Weights of a small mixture-of-experts language model, trained from scratch on English Wikipedia.
Experts: 192 experts in each of 8 layers, 64 squared ReLU neurons an expert, 8 picks a token.
Training: a variant of Muon for the experts, 545M tokens.
Below are experts of layer 2 (counted from 0) of a mixture-of-experts language model. Rows are named router (the router's row for the expert), up (a neuron's input weights, with its number) and show model dimensions 0-95. Each number is 500 + 50 x the weight over its row's rms, rounded and kept within 0 to 999. Numbers have three digits each.
Before each expert's rows: a language model's description of what the expert responds to; "comes after" lists some tokens at least twice as common just before its tokens as in all text. This comes from a sample of Wikipedia text that the model never trained on. Tokens count by the router's weight.

# expert 20
Description: Table cell separators |, the suffix ness in witness and dryness, and pronouns like us and them after verbs.
comes after: "y", "ey", "ee", "ed", "u", "it"
router:599548473505613497511451506585502480463580526485530507487466534541469396502521544495469374428544468463391511494423510526496505524550430526477516517502506600501478530515472431437502416463469560484430420422514445559577443530501499507609414483602601444543501482558496530504488482393458508551
up0:489462426548476482451495518561428503562556577560564517509397506496533508530461515515493518440532509512414486535557547496585457417528481513444489501569513528471496476528458538491519497415470391391421481391522501464483447514536561461559410495489482516403457530457533447454489602518481461538
up1:462542379483617489633421505534493459479556503474598435443541449449507553503485482405457525513420518432578508532497487478494499568479454527529486470449569465461541516504524462519504468527488603561496435479460523588471525318455458537413430456533483503569512458524461429468447474536568547495
up2:542538581489575515480555508471503526536539522479483499433443513521469470472415543521510515558566508479556417491497536456545500407439557601491432489558409506605501435504506467496420571464464541444513413519409414463547524539451463440497506474588516492494545453520420457485432477493469551486
up3:523522484573527552493575476531445507516470538515581506535601538547433538556518462506441439480514579510392482505514514518531472410500464400527455554492544463496494461558513558396597418529515454487430473444499517547488473475402475436594374434479588538544491516455430446532522440515537431495
up4:499505499437463567509518553487478472504506593491482547562567535497460516523536527575405500477505439501412426461522547617486551514516505436483519609508474520501496554468567437555521444493429582504480462539464366456485412504441565506441512424501536530600500529485536410514507437499523490431
up5:531462552505537457413435444474621474520489402494501418497418617522475483620423512442486476382546468457432486491535513579560502485465478507468473518532494514454471484527537470533443565489484530525420529497536486529490449494495512531553520470665546392515509545478447559530495404514555559553
up6:598483379543474587543530441463483450617506493527487445451578571488486486562552493486562527545461516528467571565518462509453471409537449435570499426503581463547516363506421511461411495507545425502541549498478491540465408554453540483456516603487548553420543556464509527523571502420518531506
up7:555528437459461553530497587481455357531386560465458514567484503523485559498465383445523491502512421507531448478467539438465522521531429487560481478563417529498468566555471483505539448527501540503462543509465562438427521406535590502436516458456444453473508466465427447583407459472511536386
up8:501495473520458481430532465481532455570486614570453463513530473492461456524431560489561477500557373489412537608504434395494435413539515393562549442522532485437487534516440487520519468490454572493463457466504509403579427527480459484502401556477541470435447453538519481507420521503512516462
up9:566604412453478650584503475480507503498465531552434487552510484540554553516454489490539496384449507526529501490456506510491551545521488476457475488549502515567521421466568507484490460442542480383557476479508578584569493467479493548425468441518491506504570462533504411489526542530535434524
up10:534547527540460464434493496457471455538409625491452532542439459401493502496459485508451612438469455570585504512507495550571489454561460500479512505470419481361364451549484553539507537485460533386454475453578532436541432431466498508555443448536532454514465559467520504556604494631483508583
up11:546502483499439519536475349525538507465535541572421402477454547465381474489468483502544518511552476472510491520520522449571494439443492459612459510520558498544498481445504603555560432512419578512544528637484397492486504547515542561476554432542526535484510546439479424544480591460585459485
up12:551445507448459571423508529465476548436496543514513537557487515492509486477371539491529473446576462475433433460584451529534513428507499461489434546564518485476472553535480580491418502498422508548475575465466386477537516498453480409488446407542483506431434499491448493552402462534473421545
up13:607430459558528478461482529567522525404453569524533522497481590511473524502499523565515478429514518524442532476574531486485538437557471515570437516506554483415522521526503535533427545382404579469458440509479550420519521448472600481417543463488550517526433486487523477530509540425447467464
up14:558505506480466570543531515518512512485481535478473540575513545648493529515505459597452557477392486432481452503530574497549506549407492494597534459579451537548423495472431448553561455531465484548361476524408524493474491462449467566451509486524488471522456414523461527552404552541430450496
up15:542536483476528514499495440394516509495463560534521518468490573544507491481440396422433453468497425521481509500545514498535461507421525594449419484401510457470468487453573436531430506446421436509485411559515460529543588488468485393463452590445477415553405513556465539417522503445461499525
up16:517436497476367440536478466488565452534418439489436488507562489591492439526445519469544390572535520394410485499549565536540522582505531489483510619586580523541409422473460505519494489486534505437457522531503435525390525431499609531508468579522591479551574478520446500520578441463522441454
up17:522484547509645585467451433492532458496566466491489525458471571468480510545570451471436516486500508523350520457524547484567540504481541466561461510541505520505502445607502468510470556480460601481519536454576489589539470585496526459533510485468517487555391519426403478546546505413562493539
up18:531475475407488376518531546414409436466474455513515445537588475492541481483461526446543488572496591607520512480521606571457460437483364534581538557543450457456476511537482527504489412486471422509489482436490481548485418540473476453512443423493505519513409523575442415509535481494457424410
up19:538504481513462472572477535449530578574617536493467502510484494474573450543469506486473485422522391433567496508561606510568543496508491451471493445560602580538429573487505532506510566509533525548478504443553449537525499476400586517497549507494530393540506472585460516494551493612499507466
up20:626437499475399513523450436415505569473473467517472526477464578515491549493579465468518464475508558549431632456448461503456467444561465550508532519413477470434465416528462499446460420524482498456514450467503467497442471495487472475496568465417478444510432498530519553502530521468448455524
up21:488397518475444516453519550511522471495510436533528456568494560527520461440449465555482503596519509525436451447508444476487460509426493603506496500458546540543562366539520567497448497508454450311486514485515484527545492552557494507520477552582463539438464438554515459440500508450429384394
up22:464428541590512511549406494511483571490439465537480550461497481511632450492501482465429540506555466451417455490509602494543439562485491555482554526492655548487496467442561475507641594489519459486457549554493553532461456492509508512437506530445529580501528593559556514524388478421497439519
up23:490543448514510517456491405637490500488495446502458498477520500460557496526507486520505526457478492418499481484563506539527494398458488536522583486535468476407496397539479415434504482524549468451431515537511488473474364491477550454551604467456484573480432474524577351456531553491419508491
up24:554444569443431506463495574615527496486477525530515530463551602595439464441469457500526585496554511544427598512470595452486529546458471432553426474499582531555473481374488501445456551495525478591506409483525425532459497493519507419550546539555495483453530407494473524582498449472479456463
up25:543539493528570489453515481456479504565545513547562563469453625430536602542364539460510402446595589471475544469599543503431533491553525574457600492474499477481526483402573588491504462449514540487526587465552499504544524489473544460514588586542489468428530493513457519489537441527408399520
up26:554470621463418463518480474522499486523566570492459440502435524456447556548426510498429539478457446517442582520547534487480580517487505555513509460538528563475454378478472429460547533581519489556473498429462489525435437462441543525468496515582554615502357450531464471565484504422489525499
up27:428458589485458510429522493392437481528433536456425432467554566467449445545510529463484449534464575505444551479541487528456510502450432473487464526558516653634481481517493592522494502457495563446508486488540496399442525508498468454514460540543595480456521449486581423401603441499426540431
up28:442515452519585505469528534525610454480500506534473465506545519560397642456496444498538478526480479488394571503455616511469556565542523457455453544477495546508558553463478522511489500555498524527535488551531539471492476519476556553534491464516471422540436459443499518406489520552465506495
up29:582525441508552463518494492488564473509631466476576580472492507473558510567416484498504482485522507518480478614539495555590436502551554566449575552499546477475558489475531479436475509478480590468470592447429452562466504548458545517419475457403454423572495420549449397529417491418486527413
up30:451509489464522505470383402487489481566493472546535531546614606435487582475492476389451510495442524465543417491509536470432555430480425597521511446511506485571471467490536512433535570498520449437424485478518447519469503500476513534475543403488469555485428548495498486520556517424506468478
up31:562552482549597472472443597557463471467518488598499573479477496518597552413474525453501481574494498516488461440525492563582550487489602487519646519451501510450514529445606461469435543436395577602456526500458533469546466535484477467470555445540555533465492455461496567528484474476491494428
up32:506505516486592436444505577471543530486515452524564465529529556511563460444474426443500452497528479448628557547527473447459596504456511513513538465458479510565503536454457571480456563439503488584350522532537550638555414509558528501563584464431589552501465512534448465495466473522592475428
up33:497529557503541499501511566415521569539432592443407450573467446536501396457464418442534505455465574574464458445554470452508479405471491394512464451518527466521447513539463463471491525531511523551466491452442498545414504490446531481479462566527518520490459490565479470582521489458331502453
up34:574507615550568509478426426442518532444487539579412499479492544538507487413431425453540387523499481470516405558558588559565503565526537428526428485482565469528520457450515474517446520412347395562510507501474475488555485631461543452546514446561532457478515540466484452488540462463453498554
up35:509559527533505544505509519472436542597496513526489502439595544395474600496449526445439451418466488490474484446505535568526528415503424540609517505521499564452500523507519498500539415486436481417482390453447523547493430477475605498461491430610541417483518498397452473493434409501436464497
up36:488479452446441496419538540450462458429469567400466495507449502389410523577526471464548514512456593562529556518466464501484575470597505471500368592597489488507441479575500482510551517475527589505464551410507625479505465501529507543516465408534475477551481487412456445459455419548472427382
up37:572529497555498495402414477550486511475533489441513524484400486463402426460441528536490487512524593477576460495521544482515439501508480481532409534424495514446494422478519489543535500524528568433532438440581447461492439448495427460575478385559561578509399506496429426512480526569570441446
up38:498485527528422519564471462582438435522542540540571551341464532536506434462430576540548579473485473505489438516547428546531546508491529453559498501531493524504450483487474498490605459557576482417530461528480421540515418547457586562434505454547585491524495478430503537523519472502433488538
up39:569557491492568549550565489506500533483451407464498478509487505534535430574407547482478403594526583493509470445531500540558464380597560449439545533474514496479488450555462469433390564551424511540475491522489400534395499523504547451464558556445550514468449478510444449527496498434530437521
up40:530486448491536571382463503448494568537545483548502489490493485512490594406555537531504479598447377476499527544541519455553465451447430612487473463566465529483545436512525404514516396475480517488458427502432515474574466487454500535466513509522558514557491533451401463432502483568465428523
up41:405614530521552444567447410474493496531434548422472507458516521480477531378494539562530550470415486466485448512481501490511509474475571470527448432455588494471513502524481649516513486489530480518469388476547498514458483465390438479491494550574514455548458522473429504394504502498535379438
up42:572472523541452625465437506561512473492466551496477399476594489561482506504565540466497434573549492509386516548456446525533551496633571480562422512449542431466475495543447436470461423479539471489510533511529520420514480527512519476432506530496507483556440471514487422378452436502449386494
up43:565481463520468455499479501551575512461475468442438534473521490529456435438561476457512440414392510507554459498524642512471437534572405508418472580435469529470391623544524588510385403456447489406530443516471472527495423385529519533451460538476558541445511492455526534434513472545424567549
up44:481525447516462486576484544520464489567431513484518451560517496475453470414423542442412477558491549450489501442423568412457494465500374528504434584552552514475487531577513397542572486412464500441562454541435446483440566464604537501553468497545448463420447419489470488515412505485461549417
up45:455487553474537468407478395454577490556621440521433493405474558557512521485478549525575594533505464440458488509519550532581525446591552421460413513642445471533510513541479544506547581422508512511422460513571445439483484477561501414481474390468591498475432520441434448491433503471489436537
up46:563507514503470467419475513476500539535526579521541484588564544403503563414556489625564484478533540533523551516504501455538589441436476380561533557500570524588445453433396524468448512492559502479440445433523382583525549533499492408496512462504578466510539502526434449433458503478493472494
up47:487528513494502474447441470451444458516458475487516364566605466427479584580566518509591488567550417459524497546385599466543539417533424499504509475481506547459416594541497488538407489457534568408427504521479411500520493551487488399491484530577527544492514472408441512543487558562514526531
up48:449555484441541427520543497550488420503418506474472480548514565461485499454426447523554459444482488524469479569578527570512504501523500370463482504555541508577470522484439616436516398511552480460547423494468440406493434519516530467529473460583589418522459562521572445487506598575506482425
up49:481582518565598497447413507500433487531467498581511454512529483560419511457360447431474465486445568520478481434485546435518539455449434494582538528566520498457515442568509461514482599436557470490454482471452470539586473552523556510490482533521529501472577478453512490516553420489536503427
up50:611516529520508574550475477643467514452506416533464531453496518546571555496467477513518518501489506501455459479520492490590390495474463475471467456569528454543488409582504434470547500500464507366498430417446513497481503449547510582496407495498550570394497520490495406440443564463598389415
up51:623536418459583562441428513549431503528426568519506529496516505512496514480416518496542550551472449517462542488513493495433538440586527579524417464403490496520579427591449467499536518519485496533499397424417467510552505476478533541459544502446486555463493473481446475460504485523440505490
up52:589528558425616488521479427433499416489459515510444502475486520378477481527493423490484419460540428483539493475488470472488484487510553526568500434534596542428462456402610482534520587570554444432505465501496468447445482464470431499538469505592469503564418517565535507566524511452403542417
up53:550509526421527577543465524515531651550538514426574488494481481481483525541483511423420511529539552617430573557487544449478509526442512549545577458500480498448439494451514411464512533458504524450469504472464570516535401486514499497471462461497557504497445527505518476533530508456594532465
up54:462615554517532615448409459543483522501476534503563437448512642488509484538453503525485567475477491472500538542432492532410547520615449531556440493436479592487477465474420547609496520538514559508512479435423526470544500521545446517492543502506520497429419409493570533443629505578438514519
up55:543520540399509482570428522499504534555563503448561495509425538544481473497478502493543534537454515446515561492527433543456452488458442519522502543473494517499430525393559496478544456475483546477488506396404440479538539487451468495469494468466561462552398563553520490497497563473426478499
up56:504515493498527461557529474510609512503507497433463549570368424505530559483505498463521396536458564519468510559602471548505465518571494385487524443486589473547540474444554555477473483407424490457471480526388421498472495481478514376511507442450609507557344492471431507431491524488524485480
up57:482452352430552532566486517415502501507468487538448551456507538558482523478485542510481458503509564442479563580532528482517547524477483501481530546477543521449486447468493522468463491422464509522539511555400417556483523507449536513532510544528444443608432473501542538440525463429547462460
up58:640445422468459542568487557475513451524576505445531492464526502532503536581491510482504584435429493462434506487546453570455450436554460469551431485543473528508503475498445426562450576474561605537575475419520439497472510473506555491454462645512466510378462498438475473466526441509488408453
up59:461523575471579551481449509536616532561505542509469568573491468519491578524407435431468534611546484561514496440525496494487586430546458587599511435543509448501479589448471415540501490470488571468422473422570503563534423458531437428458495483545426461561578468495480533511450387454520551517
up60:473459561457463531506505548509414424461464573546412496535484464514545521491424528555456530503512593460494495514507534532511594453474588601582532518543533455536558381498524453483534531533442492489508500512451464531419545616523393554468446526550491377414484477499514426562475492426466469524
up61:554451547505494425475494546457446448369475577485551482536573596477535532519517444536476492502515489458523534505467522587571494513504477486464498520506543530533472427467598476556585446454467510527523457497484516468524520587469534410404374504473503453470454475516475498498553410591466510559
up62:520545540530460490503557524540452512583425563411443394512553571505500573475578468471528467466560426548526515474581493477510580521604577470511489527602489453455469507406513575546455495465422468524450520538454412509515513386451501538498525530480515445512503529545462398489507476459578519512
up63:566491579551524480477483591574484489479440521410530443514443536482504496510500497491562478476528474456493532447502571454422491459530524528545502501517431459490448403555496431509564389518445565481401499422521441506464484604433455558543406544448555454503578459433428510537524491450585432466

# expert 36
Description: Bullets, dashes and labels opening lines in infobox lists, such as • Summer (DST), Coordinates, Length, Place of birth.
comes after: "-", " |", "\n", " e", " as", " is"
router:476514556403516541487562492482488528490434406515534441514559558397514491425467544578492461419499408392438589526428504459464489526599629527427514530510487584543509499520512452474475550541549559434513495483464516441528509520535517495437588501442522544535486484409482501510508386535453439479
up0:445492561582560576495530496512617460506432544521499364529483607499476481526366512465494575492481412514510534510415531500449479482487587486541502563419568433560460491498484514535407454487499482477494620511577532525501451584596459519451502499432540449505537498507530482402549554514568447520
up1:550493514557595560487491482508468495466493535519508539433526545373493509508545474547471489501472556459554573515609481566639481567441518466527392529540489512468523542447519523471428568502463517395483544458548501496369436493477542445465485480481500460520493471496454443550529350477522471515
up2:509468475460514555492532444531520427547495505528514484417542513471452415577446515504562568527534523613527534500523485528426494476510551488548503552520533537581522540524434441569554592420522445401572568477496492442457504506515523558511484523502488540466448464560459509575501489432451482509
up3:492565598554544520529354479468522472518506535474483526461511505442494570521460532492497534573457525456474510469465476486424548494555549498582484595599404496587513496451464386451494505446526607488405517510423507511458457577516434475484526457494487543470520519520391579460568504552516454596
up4:537551523463522459503559525460441572467520461453526467475543509531580517484508559533542463519439421586465543584586510435470462563493520565480555521509459420494448490496437495456505519542475479485484508515449387415481440452515480502525505430409468417464384485560467494454527528512480551485
up5:483475446541490418469444549519483480550446390458528485510466413492514597499537418518625501466502492441534565541453566546491520473505513525570576509503438548475471522471410459527526556481438506481443505367476477481519502422598510466622555393540483454445505517458406559491549510508499443481
up6:472487446534521465573511414473497476538537508487471482424473526461460519510449506528504506558498491436423435426542558583604562506506621480469520452502488495454503596524509516462457442434504585444475522460565553407531486569480521476380492545536589414469541452604396536508551439541443448479
up7:530462497452430508535580472471520544493499477567525437413490395540421501506534463464504464491513416545580541654483575526516567530495497437456509451532630471616513495545585483414632484474536505475486447443452482488509433530456492401511584544489593517463460426576544453494509605469466503518
up8:578542537472470448438524560493511503449504578418444518453546575539491426394475530431433544531538389398509439549459480532537465462424477470538524407472588564525435483422468516442479569487542498542561524480465520506534489463475550479484538560498511593478454397444509486423439605465485483485
up9:514522513488468500448506485555512449493525523527444535420484564519409493470403475567483516557581511471433574402521507454479487450472389519484514543485500521472509504448474511501530484485435483518420459501494521440645438461471488515538440443509537553550597394450560571469556544525413431500
up10:567503535509436470499519531385543447489499547413448520507452526519468515468590513430506526503542479512453476459404520417623439502555440438435417499495487505406454459532518464460523554470520486441491524521502466541552414461529535474518566500451423636514445493496484461516462495507469515554
up11:553371479484484521535503542463471457476447531515611475445433457463445610485425484524510478455503423535551480473484496470494437488591616571568448447558492468560541565509498567528505472503484608512379441467451526513551489436517520559488455450573504551463595528526500507452607424449438543414
up12:519510522402484516510392458516462437497541435415605569607518549521616424547490474547525447495494510453536602556572559583552582616560520517458523469435476511509471499501502475541518580532461494540475488460473515475501527581475536454493500460482584408551499376466537514509468465586532531486
up13:545548490516430534564559444494456446504499573449508490588581494482563459466523451499515501500524507384527497542486531567590599508450415581457520499441590449452502440447515522541461471541484470523414544524441511507565435497453455580470571522593558511545487447536569464441506567468621451502
up14:454614490503455561458550480452461532573579487503474535522533483533454412406442493507495485447474501427510501469511530530524570373487477515515575506614536527487528472444417506433505459584479489460556516482488409577533488493501516487498560530561579546476456549383571465472533472454474489472
up15:408451434509418517455509481477478459569507509540516500441493583458551569483512526551513523469358524590500489471620428482471475478502514488521608540576613440529476530507451523498493501461466460494573476549404475444530411490500414507513468482452526477609490444494506378434536513471456429506
up16:532580536487507588604520548460478534520544523624567454437399509518483540475517528479446475542463426461565548580532574541582489488481524468539507475506478426432485610521525532545486517457481491542512542511515409444536452507494489508485438427505577549476556616499411518486425448528496494435
up17:556481405517448568535594574414414505554476522501506408457570434504519524529437498429520511495531521468475582542470510472569429503453586495593467403476434474466441519589505500586471568493487610512463492495463578379436589497462540462469491444562510562558507538591398502559434428535472499459
up18:476534412478403468495486368508462552426560524525432514468573529501522489459507454485535547486562535525480539582510441486481518555419480499454456504545506504470578489488506519520437595559516514464554489428533411533395503529466570577514466473456489536518453402387432464447578599500545448453
up19:523503508573554523585523448457425461576512404497515539531585470430509439472423477429525486514430453525470500503562544544412468562564545475465517498544464457433572433481520535485462465491579649558422434589495611588457536452527346465447521541399534496459477530463455513424513455498502464484
up20:532464516495512475482541437524410484544507446483449431550501543535483539480458442593515465536495452429540497606475631516565470538652519554498552522561570502557395541540483561484510459543532498454551470501532481394543471348438570452503448436475519520555439456449511416546524452395462519449
up21:600447507601543596553464473504505438537484477457469485553490504481513504500522436464513540590528557548442468513473543452485551437433446516570504454476448464451521558535467471482547599403529501469457439585470514465468519514426496488454506509458469467565452569561465508444529474533525477452
up22:472548491420468523466408480512521550543483389469480566531399475562552455426487476453450531518531506436470503448587560521489442542471433430511511500461527500502474446496507553592510469356417472482465489568400525387583537440428586479484535521610625498498535478451505513527445507608553489473
up23:442483539382586575502519500605501503569517510455471445542526501472549420578458463507440531525578506483455525541502509506531501430380434370486502531427507550489454507434473504462431486498515507593513505541483495519480559465485525461587426513533408498504439468459479385604515547445519388486
up24:547490504470470432495550502574455510565491472526493438498508481495512524462513448524500483521573478475537503548568542394526565453581506450471442453442444511485512475583479531503551474439481545572568490557494470447541512497490543567520538473552504554363441544575507426486546560484373477438
up25:545454516467482569483420555478530542552526528582417500533561513428431453517446516496466500418409499529528558479528531397562516437466493428530480548515506588511528520442480510489485567427501473438452529576479540432458445499495524442417496508450501523368503495531458543519637413530545557464
up26:561554463490575559462483558501608569527563601481552541525582542476506561478497479490560508464493560402499478508538506502503480502480614516537585546503451443532571470495552601454517610505490433540437484486593533493547495526459512535442485510438471476492542509406479560526478457525435569530
up27:514586454525463531482494463488475527611501452466422433519424553536416513455571510504487527526506549443448412525532442576529556416377520441548464498572526497492478495525447499508534586516528662568451486498519555547443527555509411499445459490584528499457478411449541522493499487576459491503
up28:538444516451551539415476518492508458566487482561444447502657533528511476516507505402479483549422503440475568485515569538563413489474616463523478561444489575541523506451461419483473511579426451453556444497486447453439480543420545509484405503508450479483574472499518603488481494592450524547
up29:579491491548462540433585529451550567503515566396554460524513562489434575510470505544580555526482407437504502525638539415428548446503455604488478521498518410465417509577553565524470485535508446429506587513483379500589517489480447538462527555455480521475457518551490436494500485470494518496
up30:522550416473574582468510511477424514469570531511434496483458496480436497518506562460501447441485554485568533479440498463515540520488503448478588519535519513505419546510583503545519478406512465482455469416565513483481471533516493459541542493485562599566536496467417551489438495477521513472
up31:495465449525557466423560533499439484580557477561488491452496497509499475483537528489491530568439563488602569549449486453492500422569437572451518606432462510581517504477470590459546423482483514481517469414471539508607439500511471493528463469486582564503455520522437488493516528502501415472
up32:451484547508493535432507493385437497473572398499385450578562490417544516517642518464496500488438451429510487529505571513552457542499450488530492567519568500414536512536577471557465573413510534436563453471513524496454506509425559571491576513480533569486493496476569531541372456622500537478
up33:516523502512504665514528441510564446472486495495540525452483520529490525516487404631476580398507609442469500500465525526549564533498510501597450505556566421491448442442540451461447471465454482480468497514483495518446472498424547461493474524444483528525581511537390514511577509523492547552
up34:480426504460642541567604502459438531476533574547569479548452570437463460546491398499492519433518420487518532560435542494471495515469484465486565546548462392499417455502415452522387499547444428497517562438438566462439505377611519439515491557398373503501461474481518442599597408503452438456
up35:488402422504469515444556491520534552552466570513540455471537524557584509423444530501555528446532450486552528557536460502426446466505508513439491515548535451469504434516489551609496442498443559461502472484474523512503557503498484501516435516585478459518496591492544509485567503620485405456
up36:523531470528540444570583578506573541502522415511533446539477485466514409385528547465454454528531461479498500470518600481506489516556545498429463499452478552486428447523546494551475527423513558459430434501519492444454457478551469464551576517476543455478498510443502472552512446529441495633
up37:614387523511416492500528512468530518577433463401460437520491429438475471500590492541454565516559513458479584449470475457385487512432470496625538544489511472544513513466560520482522506549598526523466459407513375473451509570466503455564506532499493493458433454484444533467519463511438478484
up38:461511430496490501556493547601527554607488405432500523514467428540463509484446407487524490424588508424507537441379551446546453530470480585551407524450593550503515490472515501519498579481592463541428529458604519555482509559491501420520511457537446484532438479522447558448597447431558538520
up39:471516513521530474430504479539537483499410500506461470507487504495406564416474543576586510467493488513433563554450544588521451417541530480527498526510558467564474418526447469526478455563506539381475481462479494543472402547517495499544490504480457447469444430385554460468512380508559456463
up40:524546525533492470469448539542463509542464534566587421597555562500483591482450549486594486470450482407438591562486547461564509520543575450497597481489479569488552538547497480473509445484387565523477572584484523490516457536505525493486521480532601510476521437442475509374489469517484481361
up41:502504573564433628467511563539483382513482505457571466603576456548468443454527515518526504511486492550437483509565429487513462503441468540438534457384528553546526446494548503482566419552619444474457437417444519396562508550505495448477519449537526467564482428550451462461346559498539485526
up42:592462464555569449417411525559496485438517574485640482521492548475430473532535492478514432498520495547431564424496484548545550488519546432422570499444530459498491476554434549499561495525589431558437493480455417477621501530519493453530470480465483516522465468509471448482454460525536484562
up43:458480495524445496527574494527492529369451554507457500506416542553517483445417544532423530481412402457509508418468614495587579504488495540505610490480512522443432491489498486579428471573446547446578540468488430497480499514536567518482580473429514491557538495528414592423490473512470457507
up44:458497549432483504551410510476489578591453534407520493499458480466538433462424514565508463518518458494465451616479538487482514545543435455510483552463523518455481523464577547512490477508451412415474552405520475413548473456537582421427467482377507519519510387429426483462528524547590448520
up45:491472366546488456401494561430393479457541603450480461589562492488525472577490503564471472521516587628464481470442477511518493518456567530464466497479517480503584453473389456391477625593479523466479584516494519449493502408527495513506457515502493439526519564507530441488455415490511460465
up46:588411563459506492561463572439485514489521526577423503597544660469433462483444453498472389538499539451584520451484643443568492472529461542542470568453482499542571547456606517430464409524505495469501439482433452415481505532517597569492529454504563505579476510551349517450457481534535498515
up47:439515571456422464462485497571516524553511455586392560489467551481490440390529406496465555414519494481492484497507422474465532506502391372584471562501581469556505483497477445475499542529517517486507543497513501559496451566526502473442553432545538477514500490544516492508621568466511570521
up48:484448596441471465418544470547485464498544501530408449555492521416396467538518517496564396482438497453441497536538540601495468507460422370607467438567483495423575427518527413449588446517499472522490464461556391512494500576525506455609593526489505452493433494512590520509568471485486466415
up49:472453494396521507451524498458454554444488452533435469513486499467453519489491568508522542524453535555507614492566516454468617506555532571521464367566492446467556534546447520400578596526499555492494538499496609492446433434444452457541496578405533583470413476390456458413517498547531412510
up50:509471477482469482467459472485473571562538436561545460457451456477485505602456437508433523370478572583431489469517551467481498441602459487546533470522565472544507514572486450410495504559596400434543509461422624411385531502433480566558480628514499516474529517417454417464528571347508527469
up51:512474528411458535446518533462457628425546485482504454511502548509561538476488494465464493420558462460506404514534458531550552524506527527570552576563476455475455471523498446477531552510430515528519527575576399449468500578459591521424463476500532543567589435454457583512494557540506521443
up52:585519486483564505516619464513482476524552480486478505522590506496466547405571503456460483526540480561464449393593475446474538516448535525513437507499493459582568556585536543530498557459558567452464497519501485444489511561515421430540531555528483521442479507502516491417459522420568494445
up53:400478463509530583459439468508476503453443532464500518577494584566509440535480438605454637537476456462430460504545637440449574542517499541513550428482471512529474543435464470432448512541597499531378590500487517449463460535510557528499498451542480522454529491544502567540455431427575529456
up54:595478556466505480446525479455477471550431473457428515503464498416438573525497583493436479510544485465361565560548489620485498472473575506525450525456419499532435411556481480449551515577561627450466530500510580532518549496501563477544456510560589486448516526433405533514502488541490481494
up55:528444548544492568484544455501479508544531482453364579468524586443513536473520614475557502524496478418488530417552484495455499427598456495518450540578440479504429433500497506442491504485487693558575507504435420421580468504556541462476457490505458476577464449523454533488572475429447522505
up56:505554565495470523462457550549521418408457403571484561500443523483564496513474452441527476538501569461519530423512502479609405617385459489485521573414506468464457529508528510471477583540506541527496457529473496483472437565491546497462553461469553452457518489436491481437506457453535549537
up57:507537447481589510595534530549499558501431435584487477480558462534487470506512464558508530470488569522515497476531534507437503550507451578455462519480485492570544505494558560443459434487413512528566577547491500659468532564479469459463574557510554555631445427477580373460483499493423581491
up58:462557565431530458563387576526564475502518420554496487469479535486506515440458496505551526503509495425583537502506459534575562483492505535508495571486432400518431392520467449559584453588482508499469568505524513563560527482464571548518408379430547467478510463507451480502528437530408522507
up59:573406411530502492445516474507510500572446531617583487521503555452422533513518526504560452434533501487473550456619452476531531461570510503432501540474567410552423496506470546481418462529506497500482546458451509568492607540491460502543479570560477545573507502434452441487509468488423538596
up60:493496511544448491500508506456477454476481579546562463454542589421548541483460488394481580549437588545509387500506509485418457510512589452589442529428446536438495456531567464455410526514509594499524501514451477419488479383484480505490526606581476547441480535552502377563581531514494460525
up61:508475458540424489549545474521511492506432500463533488535514394466529410520417503511551491560450462548512478506489530501679514478491471576525398467475529498563523486476519423508540515470568510521404428551534491424427497569456554535464549459477521581476477515532423591445486457494619537544
up62:442609474502544474509448596489559591426443540476527474549437532477568451438444445553563581518567541494472553512467583484480524498560492427498514533541511439463548539570521432552464572529482475449447445466527499519511405524405550532451452559553542550535493556513493515410526518524549496484
up63:456495535493502640490554475434481555429483484545495453472478484510569456524525449557519541508541485369551542522579475520522540451426571423544506525549545482460461481461571570576497519464491529514490459488441502455546523609454516538399504479572600499537471418561571643522542534488477472436